From a checkpoint of a small mixture-of-experts model trained on Wikipedia: 12 layers, 8367 steps.
Below are experts of layer 2 (counted from 0) of a mixture-of-experts language model. Rows are named router (the router's row for the expert), up (a neuron's input weights, with its number) and show model dimensions 0-255. Each number is 500 + 50 x the weight over its row's rms, rounded and kept within 0 to 999. Numbers have three digits each.
Before each expert's rows: "gets" lists some tokens that make up at least twice as much of what it gets as of all text; "comes after" lists some tokens at least twice as common just before its tokens as in all text. This comes from a sample of Wikipedia text that the model never trained on. Tokens count by the router's weight.

# expert 5
gets: ",", " that", " he", " 1", " 2", " 3"
comes after: " |", ",", ";", " that", " on", " where"
router:486474494483536567463407540474425477506545573520494496516483518485438458569550396538481458520540539525562564593548548481468549551423510497496612514464478452457545502462399507518469455560452506477503512617545521522529475580611396579565518536481581497526550401472489565504459522521540550514439541563450488523473430490587508521526516411554462481501384552519505503475516580533485451350453470523534482484587506512504507452458531485550508613481561505517545475421458436484486540507622506473507521457607432510537556497509469483538486518480540512516354544584520486506457414463535480484423578429447460424456483525463540443485591611513508544501440544482471437449494471484439440504356508500497562489423548501540612451519489546504541396478535591549515508534430473501506563543507453
up23:522462496437472531521490485474516463485467435522553565522515507525532584468534435486520520492452517580551546564523629558428496477492596540482418517569458474509428561461490555529476561520519466528515546505509498470533549487497500378384464503587538487464513493448492504504477468491490508517563522536501595467457602498461492649514528516493474588508502543494549504491598596510526586518399409474575531503519528472506410473487505514522449420530479454413608458497588525508507459439312443514557351622569561455527570451486479567483495453440523427488543512476503600516485438501511526531538451583523547506519514509574525499563476429526555536577498489431520506460522530485486395523500523488471539472594534536479524611492448438663412550508539501484500514503502432451488509482453494
up24:455461575487542433539442438503516521508446464467579499482491526618543516376445556493487558628489602515548508532475484490514530539517495501592629389467466568547515487442364480511494537443525484556500464462520518459446496497553580475421492576547499595617575524532510520436557519514460492502501496519598492497619462518462482594492498512516463529469480552378485493424573492477527518482499480402527468460519538546470508414450603504521499421542544516541578483472494463503468535385528542510483564540331554520438552462425483504490413542474559486509458511487502522467527547599511511488470477441559515446532524447572478558455501417536477549470475503462522538442434516504590447451543441536384565500503445608514471608520468538526505516510488536453617470491495505545475555488521516
up25:476464444557532502469588505535548572457494493533378468479415510516446513544480477471514545433567447502588408435544490577464447506489479501531509498448498539507465520429537489542523490527393474539509462535468517457542528601487530534526528506469459505548581517424508585494535638574421360527470524557448562532450474519491478389493496509516498490531514534518516468461472525479503576520445363594502416470401417453538415577472560483479537582509452488508403521562483537494442519529522490549459477478429484497443427594456406466525497439533533481545514502524531548454457418437495529531660500550468466515509509503414522492541508530501589554485455548555626510609550436470430401536464493486549452529498515589467511536434548459437425469539481521578548584491514493436550469406484492
up26:462435583499560460548389470525508551402528462514531470530535434494654564468447470515586485514457491613547489561495449550573558504533485543600547498541435475523619542404404463545508517499436469502521471525505550442501537513559559545463602540548617615479554511583483505517540529421523527458530472420542502508473467533510506514522473471517472491514471567568551536560526438508475580488510526502511537431555540558458474472494433412503409453515501533560496471574511507421513465414440548492536559538377519525493412482496471488468449449426578531577470506560483490537497517564466525469508483506492502494523553434571534509423400505518536602476398526452473510466520507545556378526581325557460541473473516623467500519507571487487476511514438506448526557541515480488560478483540544
up27:493501472512500477458480472571509443539416551649505523541437552405517434534488598555522562533384529577488531555569485499557474552653497503476464510514500458511478582473399567512486473564513481485472437523437495488553566476516506482451446396516502511546533561488549487512505450508504553493539501481492574542497471576557477461431488445534460525487456569434418469508485457532512476505564550513530482531484529522471434431478550507547506536514554509393581461513477553463426500507427536478470504528496477462527430512543492473441494409541503603482427436599519570494458565546486456411560591477483387414443472483514508409418600531414571521371424466513485440431476549595454522448451528506496492432447438470438558572480545535538531515393553499358497538511438575475524520499494542
up28:503502467520493497535495497557505499492473503538521502591512475508496442464540491458440485532496523506600498471509559540391539547531402568500450549448430547419508536523435494594528476561465499392531475532441456476448467491653525499462482464490474469541400507579498522553622479418464546517538528468455562479469475479500486503557504436469491506476483506511438508571501459534576496475470509414515478496459491569378496512451526431586524507509552497489417524447508493589496500480520471540439513507499468429455502466501499443482524458555611501464542486515545543543470493523508473558522383530570483565610477545504529498564527511457513508600402491469435343422560436561569600448560387583479431463606554553502479413501508478547592505536446507539542482503369526439623545504381523
up29:361380474534529447525393484559379503544460438564461479591525514485496537478356499605482560572541496528524433443508499555471513501514618480534502500402460543533500578430513468590496451615469461577574470469458501500502537481506525480568511562463603472562519510535587540580526627508539427457494554437514532537504500567616445519574443503481436491445556560447516498472539465492509512531400472505527522525509556514489478495431545535493558476586489494464491463455518505469526517410475528487548503555430491430486506620434511470522499486497494509566501479477459449512514507620506479552508506520492535470492591467454507472510422482494544647479424413470458473500424467475560436501544460536499565524483496578434512502530549365496494545593490421500466513508508503552480512417496599
up30:478478463498580357494544512537546484499452472520561518515463539519520475475445512521527403528365473528511407522519480505544620572471413559421467428527436437478455541539434503579516446564511463525475488356459509547462459434515613531488572560500454502526461605412514487383578608516513480589441408446575524555533441510490470524578489496459473445447477488510458508522491483483509431562444486434475502521456454482528465538492578465445450526521496515466476493413478497483519473479513485489471434533562441419451378546556499522513536426547472404448521466481496565441478484633617415431599498404479514537607558558625517479513542508526466527442445457555458501440521471517499516496450531533507517520463455504591493552478446573588488504534489463490507488478530503459498557484441516
up31:505464454555557488499474550525493541437507385509559377480439507522461556488429429459412503558481523595511443414596574599534500531465485613542427486492499539599510506513532546600523474630562557570571539548471534507496549506580468482431534552454486471593523485442526538594488519615526432506596549486509513481451391560513488553477520479451580483507543634439509603522494531521487454542431544489533506480500592456504429478503536584577536534526529532486577426610497473416493451532458516451587579492468521551528556509516383497476467541579544525550543468532448525504411526520489524520525470497498480469454530430506501489538538520502508559519477555415564499489380442536460488502534412465497470453495499604555493523548605444535482479492472503527502509560553498580518576503461506
up32:491458475466562459505362531512551505561477455504531500474437473503529552580396479510435444507567390515546465520504462552531619485504488513476487433511590454518485524500592505505540487469530487487472474447524451477468454482477576502492442640425522603506551505608503471505494487510526523499464457418530528511488569549540496571449510520506445559450531472399506530448534506373451571495541463416460516508515507565510493568414552479515489542537448525507448508563558536540493504512428407470474569487475515464480552457487486523515536552502451494510454439550402455428464529520525551540529489524477431424430415522485442462584450570476525614454491420541491433506496498510492447456481480595464450518541527513353510562507644529452501506521509472422468551314600462586468458389506532
up33:514462501585488433617453541499531450525561562495491505498442449586535603594522498548357518454564510549565546507446538520567443532509492525547505533572435454507487474503514513493544572512468535596551509395501481495480484538526532495566459496505509410606526519637518541530408574519475488434527511449511495473534510491510516555608428587553497485494485481479547502552567573465450504507531503522584496484493478503503463554389476458397491449542566459455378452533570488509463525677543508561459468545506486472459447552456589530505475436463487479528696498406485565548540550532504465515424556504443486498466535433525480490487495460482558517429515482494510452483370508576560523400477472564470381523512452553561462512464533531518504523497506500496418542557436558512484534480522509
up34:519450514534516446506544460503454532513483504633552452487548491490592519537485512534475614471397401432391500528465570525425488445512509452563508459491459528533525631504479365483423601525545496446595433562493463514490506521488435512509416397521486503518427520470498376430509452511550499528558583514438536480492557552462528548408419535433468446547474504456531406516498526522426429491489469537436414491505479490530453467516462466451535530515545559475513527472512541452474535539544513506519430483507486445488452496377455407472477582525508539470533514438585520532529443483502513527541411497431672518549572541517400462492528404578559541527502529588537434500446474496514460499507492557458469418506469622488494454462501472516481486567593539548438547562547566448470534446544538
up35:503484532507526502577482528529568525528449493502450523533529463573572472558456513498556493529494460513494496534472505511406459589427498433490465538594554527518438497465446495449540500526538538622546491551512491527466535573502509490492431477466532429415484495496486480541609499489490458495593501567454474548523526522510490487565415524476599492454518534483478459480565523387607491568466445449496538546540535572447427560452529467415471494547405427480598517514469565466568421513405495499563449588386528569537592539537449554534430511631530510521497473546517496521506485494515545460523511514416553553539500582562513525454508513459541515541476413589497596573602673511523403503450511557459413518395633503517571570531484513513403519478494586483468474526523435476540461489446473
up36:468432511498536459542453508557514545454560496498590520559584541457578480498566533518454535513458585546497506467594531483486526557511501583562526532526393574501512478490403452542546536577475441411526539619547568573451557514560446535556427465465494416580561483494500477586610430458523502521427515477514518506450487553432500574522514488518432386452495525451563556588457493530455479551430486562523432462505481559404534534423467379524483470539469447517551437516549413468479444539508510474544563565425520482503579520486377434505592487446534468564518511506457489559475527493447510529551521588527484474479441548500532503499511548465492550437468478491470414440516405629518403407476443582472493429430567542456564506576544520509570473519475505481619524487524480558572478472502524
up37:444483569487486505553580490489456477547518427477484514496503499507496526477546484563505547442401462317493525542509483537479445565498361549534465542481406476469506543559538355479531464539527463578541499473483579478601500525555579425512490540524431451406454525443509456554501531512540445517496643554510448485507432510509506550518506548457610618433487544509489596488585509497640535404416464539590541574491509508556526551520510458539511505553467535493514344431516383539520526432508407497570489527483514469496401391505526522496446514602495552494554514477486484480531481485508555609527415531473489488557478508497497507507518465573490568521492483515525509497583411553466503473472510490466499534437488516417543494571534502608535507474525526548384517543497522487498442463484505
up38:488442533539507483541556438492421443530504436536538498576486590501485568514468571631572562506514495563558497468497545472460386454553525552500504453458494453459481530459502505467554521463569394475551454470407484491571588429427460407454530539436561371587468556471504497480422460481527440486525516514606518524584491532542502520449512532448571509495524533461470451467545492439489462520421544485506554540471446518482502583428484508529511507519467466500575402449562472514464442542458472559541534542411549604509452428524498587529525486532481400555515501532489491485522408581516499526472330489547559508521499473502468566417560552414508540583487517507506406475500439529518443500493546558555410546462360508456539578492521501529533560501591436438466415406478479597506542507486514
up39:458474521506489521488553497505353440576383524531582463537486451425520539471474492547570522521532546517548491557631492479450497490556496530460483480449443391563562512536491486520488483537597485512563508476439553627565545521491440462525429472483563397510473518481496498518490598570523474469608499479579496550519424514553513478491515585495467475545469613505540546492505474528505519500472560525491564525477545492521506583510453522461569436539500530428451466519530423467516516575478530599585582494502485533498483478477477502435432558513417532497561502582450378529393477502471457628536536452477491487537445473534532502525511608425469588507505433541492480521509587513504490472555435480536442472498403541489521497447582447529658484508561406567528564367551508587495514477581518

# expert 3
gets: " the", " a", " The", "'s", " of", " an"
comes after: " of", " the", " in", " for", " with", " to"
router:508498567499502510565533487533564569606536545452521540476498535496444524480463470486467526569403493538486539513626481464516572498520471542515382496518559489603434415521442439523501512446576442447537469485455571508577478567552517448486493480469585500509584486550460491432509554474499447469499541435473528529509508577395548476412478575446504505479602539482464391419468508478523532527500463380516602470489442505465509519455522442525512456474569521418480557556490573490413437535496439558452558435426526451482468452572545439437543436573462471535593493441365462480487535508501561463534441507526489528604559489556500509493533468491457486428552469523528447481532520470460497386587514486419562509469417513553407598450448571533589508445528440452492599503514613416494457495476507
up23:535460508559496415563438649443551420473418540476497445463514561485488494591502538520481559551470502472564532503635586464502476524563522555532620538517554571493471489420477498485584504515487501482465540531500442556586501504591546449534484491408498351485564553599495529645504541527615479547405518472480477491449507528560482479519498547573483471461528520455500481590496467459570396476440498487551490550548495488459467418464423505551516468573476486540499416510562537378504517525492574520421499496446553445570502537426451561435421488563446489512464488672551517413527488525577529506508501462466476516422589504486520461478420569426514482509472520455417474471474424476442499427497486527543518463489548526437499539429458500495496493518476552565470471480507430587481475463521469
up24:498468529532535477517493556492517532506381527511467415434508396634427478562525556548480469568468608533509539528593500533506559474583568514564439484537441421522517539545502475555610472599496547495506482516483516514560479485467521506564421459505490439381444565520487549475489454506591455519590432465508511579507472537484486506581456450412402448505489534411553531662468551420533445502525477496455487386494470438462494385500458509576499457552499498619549441536550529604498557488496516582454528516517521483603465492516519538514509547475529439529562521498581518548506518541446552482479414506516512448460651475493516436472436463548548446456485449430515495476493469544513513487538512566508464486495472539562504514595568531412475470483423469588437562477400529494565530457526481
up25:524439541508519448570443531491496543496420501509500484451503531541468522415483454454475524473557501508493525484497499503594512490524546621576455519491491559479544524559493634510440482485563497516531604477472495494478538534535525445535478524466363493447559457602503494616455586546618468576460615494503536440461458508513456421535484512459492569528450579463506506470557506476588422562548450444517580568512442505452505434465614554492416485542446467471475492547524456518455546589463484525509473476454575453543387486515567452555463555520508495595512500517481423493463602572479514480541493509371489455450485515444472462431530454445572542424494502588472490479378539500538477435426414563476428530461485488473554563546517482545477604504452456475488605428531457626498457494428467
up26:509490564432560400520479455553502607485554489518497459439513543647517495522487490532531381474451554323448507543474442518627480509571534444463472500516467541537394493535415435504485569514493503495471494525471484522543537460488552510434439444442547521443509474434567450573494570556434540501544539501528509469529469513520469479514431449593544512443526444524508529527509607488555446454505460411545417408515474557549530614473536610566571503547548537464537477441550469408427530541510516445498537492532557496405496451534416415530470564472525485581526508442459451496465406491481516513373422472515529459470443436490457461455523464488467560502405511585546465535422512545501555543528350490500475515479430468438516537441563459450502485563488492553518448503466546448481507474457564
up27:458477518431572449479536463534478539555517452485500505465541513551513540573425529535426457439469556445527551483463572524572452452506551521548459481471565513489482500510491640411469363386601477492484648491521412538552603503500503474488572618441461545473535549547531615480474496570495560440454573535489514541525490529514463497484548546512566470490438507536504471521609480412517566537521437558589519487457524475474522500433518529601505473544393578530420543539498534452479447502477469562530545575529522534455494524578461365572425471481468541512511480495454557474432436466595530538514554483483565467548457555551544510455458456515439535487475470557514498644472502521462497452513453413442540535553446512501491479555556481556543538554494455604569493534467550543459384468495562
up28:490463485402527544500506388573480522532546638578478550495535523523577532467407440529498497457450565558481516478544594498497393463473572487549550515435522579445475539508481408481567486501440442429408518493540534517489419503602448441415507467575499465511504540581479512435521444542569493570381495392456542506460503431534489544611495579516505482514507478508590535504508534494492353559480537486469518562476541536461455573498548469476502514576534473555561474480482570506547536551492557508458406526523422496537415586446493454502423539542506564522447489407533578428404583539461451468597469540471521541491581534465551497616515466553475539533468510555571468576481433560486405484456521498468611480512489482527487453533468470514531482544491537515557495453397510466537516506464582
up29:463471492543549507579465508507578576536466540471425461485510562451526527501403472607456549421553527478497513467580481538404451523550490534458531541460466445593478534524516535636475434419488518427506411493576486451521500416553465490515459463465472461461474507563524544710534535518477411485561495545470508540575446472526458561479512437459461429469453522480496450460573508488490481527415510536532577513466466602386474534461552501524510533502459540520417533523581538451588545526530441486529422523474570473463462514477454426478657478533564526485455483498440501422494504475455512538514573564531447646550526507570516514453483487484558500566459397493431462478550501474518449460426531493599487537497545510486561509578535459448510592435560475489392419507492519431471566473507529
up30:456484466489475591476435496544429557533497485548473483555523597461520476561464548472494443471468537476462471531551554527573456447585540512480529519484393532528528520478382532474513501454434484447440514435488573484493559570530564430553477468510470553489508533566522558492541441586682550574591648391522500529502486486543472499494492489484633537530446569504508519416548431493502499574540491536538575572469536446491474417500588577433447438542513525487515493448511527514498474530589605518498508549415408425575457597479552477488454549519501592479566500462520520526491458447433516469580528496471566440437560601504488448543519439465465508536491446570528607522522512515506511465465432593520424410579580520468500492555534498452482497519561542460471564580537518501536402481534525
up31:440456496467507479528503416480533506530463504485449575564504496560499524518523526501531529518599512534522543412479451515432527506554568501401466559489513484461534550444531501550532536444480476561470448447390493530483572500503479526541461415487506443539514560428505627473501551475496479482497474509522502515394486541517492583574491522502527562523504472499448485500517468541498521486290464608572564533479647510581541525447549435456406484518433494485608400431405509411442429434507518434601493553496406445494509424470488523450503574595442468500519477434510497467488416432449432455495417515524455539535529371455495475446577527600467527532486540419536462451499528530476509573338536502507472576470468573455469502470505510539579540553533504555466474495511469534552486508437491
up32:479450448528564440561486679564561473522541509440427478482498542495564477577550486508537587578455540389543480454550469494596516441473536504529491528560452613582551487537470412517567445466533404489501599585592380530532494520547427467572453539549598414463468523527535597512573469610563586490447520454597483546535520517434497494552417522519549466553439549498497472481468493464510465477477451447479518492475545484460543530530559473405521583511472478470468505532542571466475603423451544571462492459472491448478514576540459425473537532402505523552542527524484524491519505500479537549586520432461456459566587571502450522584514496435536511589480440490473508497465561499489395474505521555502508518534487495552451544526474516491559537535427617454464528461390475551515548516479538
up33:500468438470579481570473561460547510506524475491462530448491481550476510527593491587564580539522552565421508557466521532452548471453572504497504505531470609470474553531549503545653424616508502529485534596512524578448531548519537599450495526556544483522409525390499485540449455613477432533608365475478519495521445484542501516594495489505414428518494538350449512522518567515473588512510565478499514497515481474581475467396510512559500477507478552504476359508538466490514459445442483563502453602512558527436566495475522469504479483514613454507423535539471415517444437515429484516541527458439472479462469439447526560533436576544498573475522454493494480510422512482492483541539499526559438548430509583422441563446484408482403500470512511509485551521536498612477527395541512
up34:465468420601540431517488481492531497636466516493450374535502417547564440487528454513486508548550418518458549517529584501408513544534537495515548522352468614587535531416496478585451568511498515524447439531545499604547543567512459417523384538487491510423516502506537415562506561545477464489530536473489432458472387520480464542426414499475499576433518565462439463466452413461517502568544457466439593535531555466470557539490509394484545484538456449524469503443439515455487579536545509549475517517498590399475555532445473513434476527455580468518511431510508528577538578561531496427500474628486584457468467483400432401539465549590483525555474543498443509496528483503530428506534519469510535453534484537437456464433451493475532575474464575540500504534443431581512516489475466
up35:468468448485515462568506514517427509410456432561402536561545415443495531484544530510560531560416541477508502526452518507667470520525482547473487374418447514480510532546463465548443507492447516502481535419445510460506480486489443587497546497550475597506552553606547426480431475442499483511564572527575504661406507499526480592477505505431442465491558523511455550498542480545469525574550482514496530451478565490532475466479520451475400437558537537434463506484580527573461479516540473534438525514588474393577501548436531478549522610493566589510559492473513377534433446567543508564469478501448526531473438505463477472587548454449473557497506565456576525455589528453527483498446562570433499482501471563460572515495467469510527513499518564452556557650524544625523505448540515
up36:487479537512527548474477532469498505459492473575450415492575549462485517494596541459477512520448612537545504417478515516564451463476459577512486412551464501526558535448525410565559523505507450576445500510438529525480500534541493563443493549539476559509454484394531475505435426415486477548526501447559508582453421513549476496440562510416452536499441541502511550588478552575535517450478539463611559482542500398513462413463527477456465534489474560425523516429608500472405521497458491494561539546526421463403509524374496492419522587550542570406560446510573529551571551486430516466534476498476528490463605391488456470537525485470459532460470517528535558455499374508605442538350513594485558466455580462586506498494561451604524491488479561550515547519579436534492560490449485
up37:423476423553502439612500530476539557553545455497543385590449546500566445408445522522436541504516503481463449491550541567478419592505424565513476417524454453539459518569394522610408528541465566512508532493532602449504441549430539571586435538496520556476509473506508583534456449432501511535463429512546532536472457463497493440489479398559488517486437541473436412490532513568463551484498549504532414414436454521485435518421539494536533537555531498537505519388479523416484487492448498540503520510519500412565552600442381475537490485454550416543475516471607520509504549520521451516479468428500464589502555517523559534534425648607550564480473471477512429485385518557547498493484416532519514506464445522511541559537465573415508517510600535583527513525513479476535504535497440
up38:370479482470572476491461440516518540549532513474474456491457444469533528545470477585419443525509538555359620463521514529501542495513512419494480480515494410491572507452568530501500503454522473478508452437551525506496611540514483558493401535460518413412528560515567539477543512514525380539495496556493548474469476580579474517554472492473519528422474550523415617494515500510419447528408573532472542468500526443469507556419517438445460504517509484468588529463521445563483574447512545432345447576533448489601446529556440430463473552468523509485554492490515558416499424571516509603384432536583432409482497561505529474505484388567554563495492519424597533531550471518503553483519497529461495510548491486505500466510566393473521536448458531499503423557443443446497568521616476
up39:514488452518600503512406456560569559539523501443504495475541539420433466505508508503440415559499484508522530450547524543598528541631637472588536512402486491636486497565415580493462496484471502532567414544511506576607500561429447515486552456567602475466475551490501411573491512494485681472557558468495508501548536481489512499487500572511535505450460531526530447451528539479561468562442435512468429513464430520536523577460493539460572636503505495495478548491470485445449539458565539575497455502504494503497528459530477429436526468431547457547539529390454501541514538493506485472439445562541493444486551488560446407410512539568573556599475567519579519587406518583476439515549439538539534424497478539528539500451533468519545565452518562538588501540458523509501445534446497

# expert 2
gets: "\n", ")", "|", "==", "1", "==="
comes after: "\n", " |", ".", "–", " (", ")"
router:498503517470531473375458486521481377455516539492523430522373457518486419485567453483498500448562425405446441570411465583567469452443508485482457494547484524394580613530550511479480517509524475559433430476577430496404634449427501526508392518531454483518499495546505473489415484471505599499480455469520491474525460542443459443533492624491514531531555478543446470519560524377522447474518516536429470491538525517511430459525524452444485511512453470623538429454483472561565490482482571459437521531560510516547492500479498483573463531453436482488537447510462604451520501427489416499585554542497505463575454473397470496492467486507533543551476409418469448528526516386514544487491557484493418526609542446544402426499517478377490611594492461444497471531499521471505495472533508
up23:472444477500487502524404533498540471467462530573507571568511608484487515440456505512613411509495526548488479432509556475578474543468441575509474495483628484462488565503468498541505540490543530488502539520546438481553460465550519516449593566556556560506462453489502471575526454459555571547531540392587505603504543556531479496609498501565492521511532606461558556534534428531480460477532492328486447495413532512550464477501502564495508489544454453556560477485431483549545518488587411481583613525506617424496540515564492514479498577525600473482565464572470529507428531527494547520527540508514435410485530386466436507527451516487486498519415520426510553470403501466451523488507491520497517444545416563530514478390493553446510594512498467490612452470388484470511474404532624
up24:470444519486489357600476514495491468446492481546530553569512489588506523438430467544455475421501547529513407474535548435594477539578478416512504503463585515580529582448451521558520512492440507477436543539510535525506443495473524608539515462448482467451527549518480432503504465466507578536550490435470558560429503505514483540553409472573485505429522597463425547524451447599545530469460505420497504502495477494556475447443461511471452424529532508440480482455476529582432532566452425523687542547537532474562515469478520537475453537533471446516493505495415588542469552514472582515507434568303576428472520549435497494425421540477496519521406528568605530445550418458553554547449546534475463476456430546492452482529578459497472503444560479502565452473496508487577400517513518
up25:471483431465487499514415497456497463507482476569497491484463553501439556538401562488537575523528500399577411585540495593478449492478549466611481457481491459454522499390509568475486475521465560405490515539490467475486452517476522468521463520540532502500436485526543592525535533557508499560489481527517480525525456559530469538475548443518531508437373529443487472492441501525505573538457426457515488463374557473488497517427516491537442465528455445435630563483433389536544550318537543461564534499553432457527513507550531538479505565511448628459533527448503453593520433535477463523476455560453524547499431485503499548501412526470548469493507530538554531448527479595493494419397496623456569488428406466437499514474548673471583525470418529441562504543526495466493554441479575
up26:489464397422620483515531511527474527544526526516444472511488582508506532452494501543488439561473494437474467489612594509545528526449473442591578470434492592498538573478513504568532468545442371518457400490395508545466520520413444478556590402413486469525524569571530503466518520494431508472454504460507486487480483444488455451531399438501507523433550457452506456584493513465532525578392531506561495493395561544561489468419546519462498510539453455555488454627539524549511510407542515518438442619482490540534464523536509502484524508578490456550473542475542513469463458613517511528454412450474583508555442441481491428495440480468517548437483511538505512581571487572506491527402506436527518528556422523423622492518602391450490540521472426528522563493431556482508556422430467
up27:423496415502550388470476444581493440488497491536489469552463505445527558417422487457504424509506538544486463508539539500569534547568507472489544458514498584412549524455540549494486474482481470533573512469407464517483587435498432523543530605465521557521490560468615563498486521448460430465584502495491479528553508498514416482504518563495630556451526486514514468462516427418534463519530434544566440395373549623470424494373494501499438505585402572487483527625550490444465529473488610503428554543439576515467541529553459505494639460475489495542499480513492564484506490522467538450485560541508485531478449563544587558496465573509481515498493496592459423515547627528518513452542502608521593535569493523469493485434551476488537508507545429464506397529579520537502531443430538
up28:477480486572489524580522506536501504424542429506500449578469471474456435474526461557531550536545478523487462546616480597516505538504414427447366469452513538473494496486498520470491458514631487499469440557496549478476548539545496428444499499492575422584488474405493399477588494539606452543493434540458474497540551594441456457429475479453515564550488524532426496410581529450511546490483530554582481454535469543468489451479599474574508419493497478497442457508385552446510479428415502554499506489527615493467560607507504498495484503505488635538502411443457485490566460516482486612565426452533530530464412449517521521512585589549486539497432502455470365531535640560478471513526420419508496505479499495416504583521498467541455475503530558409521548455544539551449546508538519
up29:442482496496511500556432489588489482552506362493517493490444409511509486458463462475608423561447506490477484543548465604444516520569481544414543483490436435530482508493551512591534486534491479517456478540457531476523588543474615419392574485433545434526479482468518504511455501500562488481528473512510520515438475436507468479644443585403409477389463527477624399448509461484535447585526459536491555430387501522422574446461509434510501577533606470508451491563513526383503479529436533508468536529480599416478484483486461527517523547488515516606541448480564493474525582541493396503467610467616476478470560480461474509570470494533517521516495577464477490536450549507432464444501392529451507456464571501570580521525473432444474557498604526484450538533525533435500538511453497
up30:436467484518507549622585540525398495386516456530575513575549487462502561428474514537519524409550521514424426499524488521503515517556454450588531426479562633548533525473430469493514439558452500500456427576527596472485435447473563563472502548579515541532490549390539546550499615537536435486528480426548464481499535509499518486588445533516506471458473459485509463508538572508462502488514422567580434569523515544539513435386506545464519460489561518421492525466381436383495453481395502489493570457389607464542485538456425431492407525547497458460573448492414534507557525510452485583597457467536461545535511592508547478486540576542535523528439518442540461576492571578529471488557509418560446496427473545467426515447533546534479510553568481573532528468529518470503507508488527
up31:459456497503571544512452506517463487512423510495435534527538580416489535418502500599529493479551525520445547425547467555470548465607475472413494495501518437525501543542511433520534466381574493476436418436490481487474480471581512534601424522383632537547563458476476507489480493508615571484458447548454564570476581532606488509554527472461445395525509469427571453509495492457551468428514488552428428445532571587555506579461522532498500558517462584455367543479478449464505422544573496466546590520523458463426489533526544585518499591515411508459513453479422495565472460499463509515502452494383487477451440537489496463568465575525568509516488420477519478476518581514542516527469538571506476500544524532421442481442611504477550399544567472488479495463567429518493562406428536
up32:485450462517538537481482531571479436532472519486560496548483475554497436591564494489525438487503524407544562488481524554573518575499484522458480484371536503564491496511521537467499475490555449640500514550499469483525526487544451537533489582463526557395386487486482509450539549465521410455553553437397467534472452572462487522473522480527352496409471522488500518479512496571363536507528572392481470492544494454370498425496552570534543512520569585585506512530538424471546492488419462539549500493428494485448579507481499462493523503430513496497580585581467435480514540624428522468489551432596486458465428502524390471491435559426495589522501459512587495576473524531536521490579479435445472541482421547522424561501556398489460508496615511405554534544517537471496472409449502
up33:452472447587463535543443480562463484463459522522573394624493514440562439549502402547534496470538455541477483478511537499552572503474508469536472407437553410418506523438526542489470424515406442535486570442493536435498585459536455515545470537523568427426553524529464504448498468551485522490506544461476495535523524649436486471526481469448395506511480537475452499524464507456516487461489547569428551427387529523531462513495440506479503574487527501511452490520496549473561566529562503452500523526425535424450468564499385472495561465502402510449509527474458469520521512575492500609575477455477461445513400466494460541591492546500502605496468439552475471516412497495521577469387444475488517500489542558483419471464575406488411548619456470494590409598535425428508570408589547
up34:448465474535546513543479487544404416565528553490515503537557445557500479511531507476426617506519523479483566528504570486490528537513551519496481449406501574500447469518493492536509494482483395540552581442573523498486546489614427518624479503436487546475491477509506502544574502514461590480507631429494535524520444521622492503493495443512349381508501541422506510512534487512320479499504510373485483520565487482457476501331687539559492443512526556530481449500509470467504512481369523532551472523449442454472504458512445491486574561427505474441547529536459552491507516495562515498441573459571478544509457414521423450525509589501567561547469512597548502452534503611497443478514525497464492524480442567549453566550480484459508514524565519508508568404484531491508471464489503
up35:523475498538512560511556473468472505483414564520444472473459502452491530553547472566588540569479487508602548518527505514544452549456502475540517496538472564550346546479502536435438545613444423548562454533444468474477490462505452604515516536503464421574456536563535548503531493465452552488449479481587556487476433464529480468545489527487530487492412519496489424495475580450497431512355472548608473508450539605423484480526553467509525575544528448490622439558547508556407506482544565481495464491585529518454477504483494520466478438478490487564570485499523467467509535543509401490537485469556523422510459433551507430510549621524565609542459490513527467578376512477493534484454503472578569507470379550463558560571469511525385372450494610440517526521358478482477515503474504
up36:511459495538505526485438498531464518502463388491527388470455503519488490490497445453365400556514559581581505513642512522559609517480564436479601532456482549536496535565466503454465453463512510452514591405509413449515552477491526341385510514401582576600445425509466465502513477541505476403467550520521474498444574507467504496455553489435505439475611636527457499458549525539537502474451450510577511587498495516475544484386554449559508498569524526496446455562520528628532538533516486540546478546459493550447535471474486490503537548495468579510479479478493453463459479517510549527477470540570466469518470486476458469547462539481479547444411567437530480462475597546492477471517408464494414514505580534394469558530501473489464528508569436514624514477514516531393577448489527
up37:499496517458501495506565467529463473606476491544417482487518568463479525564522438539481457602480521525511383564554559505528592528580553589532537478562475521497541561411524382497412473586435454427448568405392549523482401414456429499509483489446576470389485605538554525575527449418499542473489437481488535524514503493603487551504470507516487504507444506509479452448517500509531510446523516554418441569435508576540435512477495557487408593521490498546522509567543553593544492482456474576463424516399615585533520359546542457478602443562498399509462462405562490469477431534528549438485413482500552564497491532492501472516488473561545519507487485507457494464493494521527501487542506566576490442561541560425435552444458566558552497466507480513545443531498490528446563482559558
up38:402434533495543503556444515509512544571464506474496502473579540455547443500485493491536495545489547580574484541583443600381524497483506498465409499472496468535520477472518554620521508542582419616460489529498534537514502609626523527536509463550496624491502614491498537545483546575537462546485575502472505542607487621463470496579529399466425502539442526415432449607510494528498534534404416433562444549536504528479409477538506536539529460510440526516556447524481502438616542520450438562500535504464417450574475607488440452481493543502552454500488531416521463515412583501499526500564461521553455478520524460508456556456509460450516540527478418457481449593409441485550533558564466568529528477479505512513504522502407395496521533496498497574599459577502578443458488475478503
up39:482490514448526440489475467566496473515462539498441581558477522490503471569479544554486506551442524619483436570521466541396532511625472503477483515435421550523560498438360515523514486527474380591605463454475544582470568538491408368601617476545541517476487588614528486553543574565474412506469500518572500599491495474469454506494478487503547500605540482458514533536498513454497528546394397426480533453556519515456529442516561450460506490536471493518498519539528488467516600493484460568482498470389519475527440527420458480528417431463442493542496449431546466420440504539464528557494526515490611522433441450515476545520450456538528592479468429546434534521521385521488518549499432517398485475451497523524490540526425545480507537529445577611450531461422541498513510472559520